From a checkpoint of a small mixture-of-experts model trained on Wikipedia.
Size: width 384, 49.4M parameters.
Experts: 24 experts in each of 11 layers, 96 SwiGLU neurons an expert.
Training: a variant of Muon for the experts, 4056 steps.
Below are experts of layer 4 (counted from 0) of a mixture-of-experts language model. Rows are named router (the router's row for the expert), gate (a neuron's input weights, with its number), up (a neuron's input weights, with its number) and show model dimensions 192-287. Each number is 128 + 32 x the weight over its row's rms, rounded and kept within 0 to 255. Numbers have three digits each.
Before each expert's rows: a language model's description of what the expert responds to; "comes after" lists some tokens at least twice as common just before its tokens as in all text. This comes from a sample of Wikipedia text that the model never trained on. Tokens count by the router's weight.

# expert 11
What it handles: Mostly table pipes between numeric or name cells, plus career nouns and verbs like term, appointed, promoted, returned.
comes after: "\n", " ", "0 ", ") ", "1 ", "\n\n"
router:103152082093124077144108115121086183118097054163121150120076108104081094088121084095125154077136172174134130089110124071095179204084126146114097129099159084160148124125161128129128116122144124158066135188153141104182111107119125170154082084136117083114081153089132114083158072093140130089
gate0:146128135124145117195080157077153110135138165145148128132175112180154106115144162113155112123125174025125048119126170108071157139121144114110120104194126116121100106204136130093126098094173147122120172083109133119130121128144124166172152093108142118109083139167187111128141139143067163149
up0:128165129107094153088211080149138177141141087106146152110103170131136150172059119166084092160115038174125147171116103089149174070095186177173124175067137117135118187093139146188090169136164116119121099091136128154109087138097133113151101186063129150118144172093138079157110068134131100129
gate1:203183154061125170168150136112109142090129173135113117137084085137132135111177139080194113087087158085133172106170218120099112126128134116129111151158108097150101132172086128109161108127221127133160157105156096195168129147126111119134126113112120118112183116212157109134145126118111198054
up1:098123127155090171115156108077099086096160104141073184103083154083128109099131138136114100158141109191168110140107130134157099250094154152117125094106109148127161143131173121139101140186148147154130115163176138118127148147189154110121134102130116071122115159117159150181144161128124123164
gate2:123130146132168126150059104126107177112168094149158169153128139150219085061134126089147165194118147166129152118083109108141088140106094060152105121143145161125115143161140112146156158163128127155148142125185192129117035152131179183105114159154055109137129141103098132094139097054142195130
up2:160155081185123112195199116117125091126110175108135087175147089135120143133109078135191089109160099122102151111124133172153119180157151163134086101114111170124099138131104157160108103100092136153139116106152156168103154116037086106140157155133076127140109086182124094173147159105163158117
gate3:169138155124178125169157148095104095107152168082101051129171133111155147131141112099125105131153126107106104150102141209103136137177146133131111153077117104163146196139105078117080154066105109150159106118120165085136072097143125139174148112197082104139135090136128072134150099196127145125
up3:110060131168207090125118113117119102112091116129081121132070164176078126123167123073155105145150108079103114118166119122116110122151137084117144140175122141181081101165131148121071090147126165102138172143124169201088102129133114141122150140150057052094172109156135089071119083140145120124
gate4:139085090137116076124100111124116150107114088131127112147075110187188151135169076159180112151090142139082120138102130114163135145140178097110162094105132137146140128128153127148148152147217123161160156129154127052130121133114184189150137139108066122171103159111117181143184083069156063105
up4:142116119140107152138126082089160183194153105168074092149157144178138142113113166106137091116155118130087191155115164142166121176117123191115079168076121170163169137100150100109137136180148115096112099085220194128204115131181201173108103095181149052157090109108088160089143142102157158154
gate5:139137078131094061097127119118122137106164162154114162077094052155107166135123077120145121076132086122151143090140106147144180049174150100111130099084164145138126139195146113135088105144204144164089154182122097073128169132139204089128088178124152102075105130098135141105026155062088163130
up5:086156151087093094159151125111188120133170102117145081146157113138127051086205177155111123162097138107108068121177115092055100144142148111120156157166101174087107079059095124091136053119046133110134146103127102149137125120174110120099138108138141120168086090146127091107203148132140083132
gate6:136137102129167080184038139138154078162139124142099212115095130113122151094127152123158136123159202129078086118130156141147177111097148097137167128147119054122143146097108139128107095103190155140134122128217115135148121127120098113109171124135168144129151145123148147096071175124110069149
up6:153106150128094164060167114138166143140149090084165063099123140197092149067156090122139136092133091111112145105108126063156147117074161112133150147123152125064072131129144172121137108110148137135150154123129091120069113132122126141091117181175132157102079120118065153129077133103141153095
gate7:152115131133140178177134101132145097158135125162155037189119113122136152138077085109140130122177099109126130112064137159139148179122134110163138128095148163124149170135167139140145152139091077175067111172149210119028094129117102111138092161129100085113112178124142117181077116087123148156
up7:175134107139121082091142104154103123077130143056049227106153087101115094186120174123117152106053093122123100122154076124114154080111117097107094079079121156145112148145117127117118139191143145156146123145129086152142130122110144120164153134089147080137148083109158164076147164165110139155
gate8:133128120181164150171096107101075159129135124147108117161065114055127137115159129100164180121129115102160096152109072081093145144154147123125149145191084081133079115087111126156094155117115069153130125184108170147155137152078142151133115109149148074157162124090105103147166157148150062110
up8:068133141128145090147141144097092115130150140177100146098103117066096140153109151117159076126104088069112150104102145047108121110131132103159119089127077084077131100118156084114180120102192154099170110132132104150172101141133181098091122145164118124134093111102092135089129190105054114102
gate9:155185154136092127146082093155070139094133146170060061131137136122118147059068185119176121099098090072108099146070104170098082137109118068168104161159147181190114065105137100097191089119146089148148117104099184107132131142129153121147145105166134086110141166094150058059130113122190138134
up9:131093134130166083118127133157136078137104144136082165130104143133118092028136121140118086166133106160129144168111154005139100178095141053090119124157093113165101122162093169154117137150153118132143144108124072106173140162119131165157133121132125104162135114129136085129125149091182123093
gate10:087180127122179144108120165083095114153166145098136136143115155115105056125148065189163138137109165130142136126076105150135158184146131188122140147163125160097160139150122161106129203118126146133126115110118100129124150104082080165110142144097181150118081111153114085141159117129124148085
up10:185076139112081128154169158105137189119122092131166094102188080177119080107154143105102081161161107153093108095148143177139060112125164062134129120096119114116127164141111149101196128173144153110126132107144139061137124134153120105160076105124178145134156128096131098042144102126183121091
gate11:122104142118023156144124129117126108112118118196148123089138138197104133113171119103140150116192112084166155126160129109119163141131120164136110079143124070180100075123121125124124140103063158159137184143134122145150165137082103115124118168114139118095077118095154081120193090076122165140
up11:127165071112152102158151196126181132116137076125134086143160128160159160068063194099111140178093143140169117159152136161152126152097118148121133128198104109172123110123134088132156147122109165140126106103108133090115155139080118158118180122173093102070131106097168116159173123178112158146
gate12:089097147097131079025136090110159142116150093200119139136182118133144205139072155201150150134135159152146117144109104172131200203179097170125115164143133093150130160111130118096076190116116128146135151148120184168132099131133140145115117131182131166142133138138117137138116158113123127131
up12:164107087124105097087151152153118115112148127154158081114094083125124104164113161106093131149102085184129186131140128134076054069094168142164181137043123151136171145116079120128194098097186112142116109127132133111122159137138115160119140120146123136113099131184128102178159130118114174202
gate13:118159141210147064095116127147147130152126088185085059116174133154190144099180134154182165100134186113168151127169119143151139147158101109170119102134123140118137131146146095182128099150104131138091163130133136171188129116093115138100105089117176138132118160112100126095127094088093180110
up13:161171197117151061115134114102141126109136174103124097178113128149167148153109154119150101208116137099199118136149097101138147081203151126128157146129139169156175113177121091108105154104148110123124128188169221151125143103103188131138132114112139126128173184141116149148154145183130119128
gate14:180121112197208146090142134119087147133156082125168096130119132044144123099104148064131144143116184117157049164151086115118106097183101160062126140126096091141138137098151173125112126106097150152137115092123084175082089111113112106122112103115107084159127186132132105133074081071093169149
up14:078145146122153127079158110059096105085122116107083146131048074164146124127107125130128092149133096076148176155144111081112123144080141122117190098119159083147146053122153036157138134090148103132117158098123083127113087107082124138081085167196123106121209163144122111108120108163162122149
gate15:096120198146121106170180131132110077126091180096175111108074110191063149135189136151123143161165139114079113129111119129061074128100179127154105089154206154190148073118107123128126199114132086177090160148165099111121136106102117100160124151085095105105140121159158141145122101156134156095
up15:094141162214153123096119080118056125091142134109135098085103098143124121141182145148110229158136149116101108140115094160111188087173076102154136107137142129124139228143093130109127141108117113135145100183109155171181128171058065151177093071115136173130148138140129099185104218114106109163
gate16:152091122088146130169092151163117148121095081146067130160163117051089130148156115144150113098101110182139137142141117136130119165162115067125134138067113117140125174103110112187126154104098184118080151193137181112128179126132099145164177116054072096096095124164123144087096111077152120141
up16:114127143097135123133120128117081099123096122131082097115123124101086156158146136159044124116221135138164176137148111160145115161140091119160094142148117134027178200128116114179078125109088108076164146144128167173177093125113065163188092107181157144103068124133152157149172139104134127126
gate17:110140130064133096122097144155140146150128096154082094139103108104106110119135174125124113093092124189085110117155106129110195145091099148125090123130143136203102145114099119161115100076199169130131098055197099151158089132161088098122167124145039108154122117193146121083109109155144140140
up17:085095112126131237110164162097175068078157190153152101138108138097120105123116140131133137127168083107097126094141132140136124142124102055131136101122165124196167115126180090135163139159084108169135093223122176086102132093137118188133090116104148097131093150119092109108107097132095120173
gate18:164158124118194172141095103130098136137142095128161175147135125105084083171133062118123145131112136115104120124158142153115163169135156118159213105067093156147136113180174056082161124148134098177108129129184138151218096124144162133189079120201105153117085157165171136076133095133117110080
up18:090113120149086112093149153198127113118090122153140125056111135165108139117108136148070154103072082148143226106171119120120078080201143112109122100092130148130079085198141172122172131147109141134093097159165107205108255153131198084157151068165116110108113128162154106100114153058120138084
gate19:147083125182119127186163092137052146058156114119169144137090132085150185125195180130151123134165137100103133138090084106094123132113123091128137132122159158097154118086206121118165107110089121141081076136186114101127222144221078170132095131104146131147075157126108142142194065120136106099
up19:147098079151135113217169130097092192109123130155190098127127115114142188159218189158139128161109113189062171088082105139112157104124105084114136115146169131108135085098187082158147116141132070132098063063202116100109203140202104128124118111111149101111111105111079122130172068119129158162
gate20:105136171066127131088095129110120141135107162110121143133085117168151141129182124102109156102115119106133099115155135150094128185176095094153143076142205143144089097140123157074132079093147129132146164209159101086160168128118189109133139180165116131117086159167130129115096133125180150099
up20:180180098107168165148134103173105125171124091099086129102077126096143143116064088138115172074139117132154156135172157101125132133130146110128116169109139098083190146067156065171123133153126073144151118104109133201116078128185144101114130114177119078087167110065098150143155103146154070125
gate21:108145133128131161115138158130173120178090145138112110170130200150148163117180114128118120125173134195124133205149170162108099137126098151168114063117099075146210145096095158139139139129151192096121138165140174155141110159129148121125138126142104127084107143117133124106109086107038126117
up21:071143131102129168121147108129133180092191143144068128180117163127144150092142122118176154158156125112047058113137061176144111093114130152108225100114066056087113110106151122148161167148170137065107129112144127137143116163155115117131095114098107102093142113090084123122134097054126143123
gate22:109137107135189063106096161162055164074145181134142171118177139058119122155095097123073112123204133096111168084073190154110087165068186095106132127146121078140181122117159142125146156134137118135149088133102134078121130132159112181082108082086118138152151080129111102111144125113142097155
up22:085190132072137152070139180096098073133178102084139123110116130156141127163150139102071105082122109066078146188143142102126136118082142103118159087066175121151155104092137110084143148140161050131151119128123068131173124128112097165084104108085180125102120141115121124170172140120131089082
gate23:127085120128134120142157114102201127048126107142135144130090130091122131108152162077138082090126136195134125121137172172161138168110134150148076081102104127139114182129089124106201064155118110119155139116108117116146137124136083141077129103090125160053118124090124114108090184072098114082
up23:150130133152065106091100136104139170230117220097161112144122074106069135189155118188083164127160122079124107126199097120104110129096170087108118125161140066091081122107123140130146208107088078112126170180115090187137162088071176121148130151101118141139124137131145172153137068184138175170
gate24:143070075103144142198168097140132116160108148136056158196167147087093104129122153083089142158148148092098139117141093129249117184179143138153130086099110147111109121138123156166119168137140119146133108126136181136122090137136073161169086111139149130065142107099148177151154126180142089080
up24:096125166119123137108180180160148183074114119180127080098104102120130201078137145183172100101122066124162127090145127218023102102102136144141122131119137126156149151163166124143121111086085102150125131131087153132137107105155165085124135147169157112161148119192117133132103098069129131168
gate25:135163056150088084080101162070072114145100067124170122158167099163103156107114084114095156126188114180075236151134188113112130165126108095145148132140188139125125119117130144140124132159189108164093107175191159086126141118218113087130057128152145150098120126071132140107129157152200132105
up25:153146080154196160112125143114122112098137107163112106140121111166179131157170072079055080121109133187148153083100109139164157154137127088157193139186099174125113155205137128140091140138169137142111101169127193134099124129219109101146115105154181137164100124173104152143147156162153094158
gate26:139131104211090135110108079102100128125134112137110101137111100137079165155179117146108111091201123158129102134168148106148183152172179143145126121081042136145141092148150088133122108105188185146126159097156156065131114160144143146094119153155157135082079149152129092139115076100175095085
up26:119094121207160130117096124134109132154113110155143116179067105077070179092199123122149138099176139109148160106128139124129110132095150198123091149070135117114141067091148102079156133134156076099202114096149163142121113088077078160096138117158151124112127131142116113111091092128097157172
gate27:139149076158170083119080110122146140094076175118169103138134161107090125108196122138124150138162118133056137135091116091150130134157166071103116148131098129151128183152120086086136097170152184141107128154074190152182126137151118102125130094144160126140106126187076117167190097176137105111
up27:071150096050187131120135168125117130095077055161130076127104153141111168178082109137155125172129147082111156082134176147167162108092126113084188158120121148153119152114049104086148145149149129123106145155075149169120077070139171076092164126111162135125146072162100143144160075127128115110
gate28:129135157096193112175157126133084144131144091127121094186088131120125188114179099144121126199101097154129129130145094159085122149135168126123133125169185093087093153127129185139119168117097121130147155125117128133163135116138087154136116058179098120129113080100160143101119116116079125146
up28:131122134099181138150220169132036173133138105142114144174055131148169135108219170166136113148147090097118112132170120123104112158094174177093117129166186134143094111154154177087182175126160198116142141060096107078123138114169074175128153082111104074105126103102165123126103163149088137153
gate29:139163143097151151197099115100094127138204117123195142180084128095105001183111147150162158129151126121130137134086088122093129140134097162094103158158106139098188122074169190146093084133158131149114117087082083114080096106112153141117140129095033120163171133082130138105157121124121136098
up29:110162131102098120127161108151152076083188111094162117096097090116097072126083125128134130165143116171159076172094147185092132168165061187156101100170086101164119110063186165167153072100120145124145133099105129141122165137118108114135191132122104169143093117118140168099191114046177098092
gate30:083119148126093097148115119119066127147138129155145168145102128077158100122118108127150115121095123180093041130121193183143149175131129169078142110170128096165109104160143139106111113117157145136122152123159119120138086157122104094125143116078121131151125110146164144070114105105120094119
up30:142160133122139160130133135102123144150101095139087155123079130120160085119114147128139085167107134133155104087207153132149139147160154142138200116143186135146155079149188135115168102098153168162131140175115115072149072143149166122119164135138124151141123132176149125121117150105135111140
gate31:114135116106125113136126126131026130142146127174110149092140084140092095121122133139103146092095149126093112121155114076132120103052105171125136129121160118093099140162150069188201088102102144153079105214186131091120109149099159130151123143128129138156056166134110094108106169145133167148
up31:056152118097174118132145091142078131153171124113157116125094111100085103103116151113141170103107187173089101085114122100156118081064119094115105128110093117135155168144112123137089102128137095124137104148185139090102150072096150139104123138134143174138108157118078110113177062189143115167
gate32:135141136129111104116148174106111141103087094160147153128146101089161141101136084170132117103173209121128151095050095128068112110116053142086148169082155087156108117131156128102110130141125201142110140103105078126094158098166099161137096148160159106075123139143092105139146129069119133101
up32:177098170124136148110143168160055148139178114135166103100108136168145187111107063137115185127172118154137094147049035164085164181138123142149094113125123048196067129143103096124132156132143165094151117158129126103155133150120091102108181098096115210081114143119149123057184140177127106158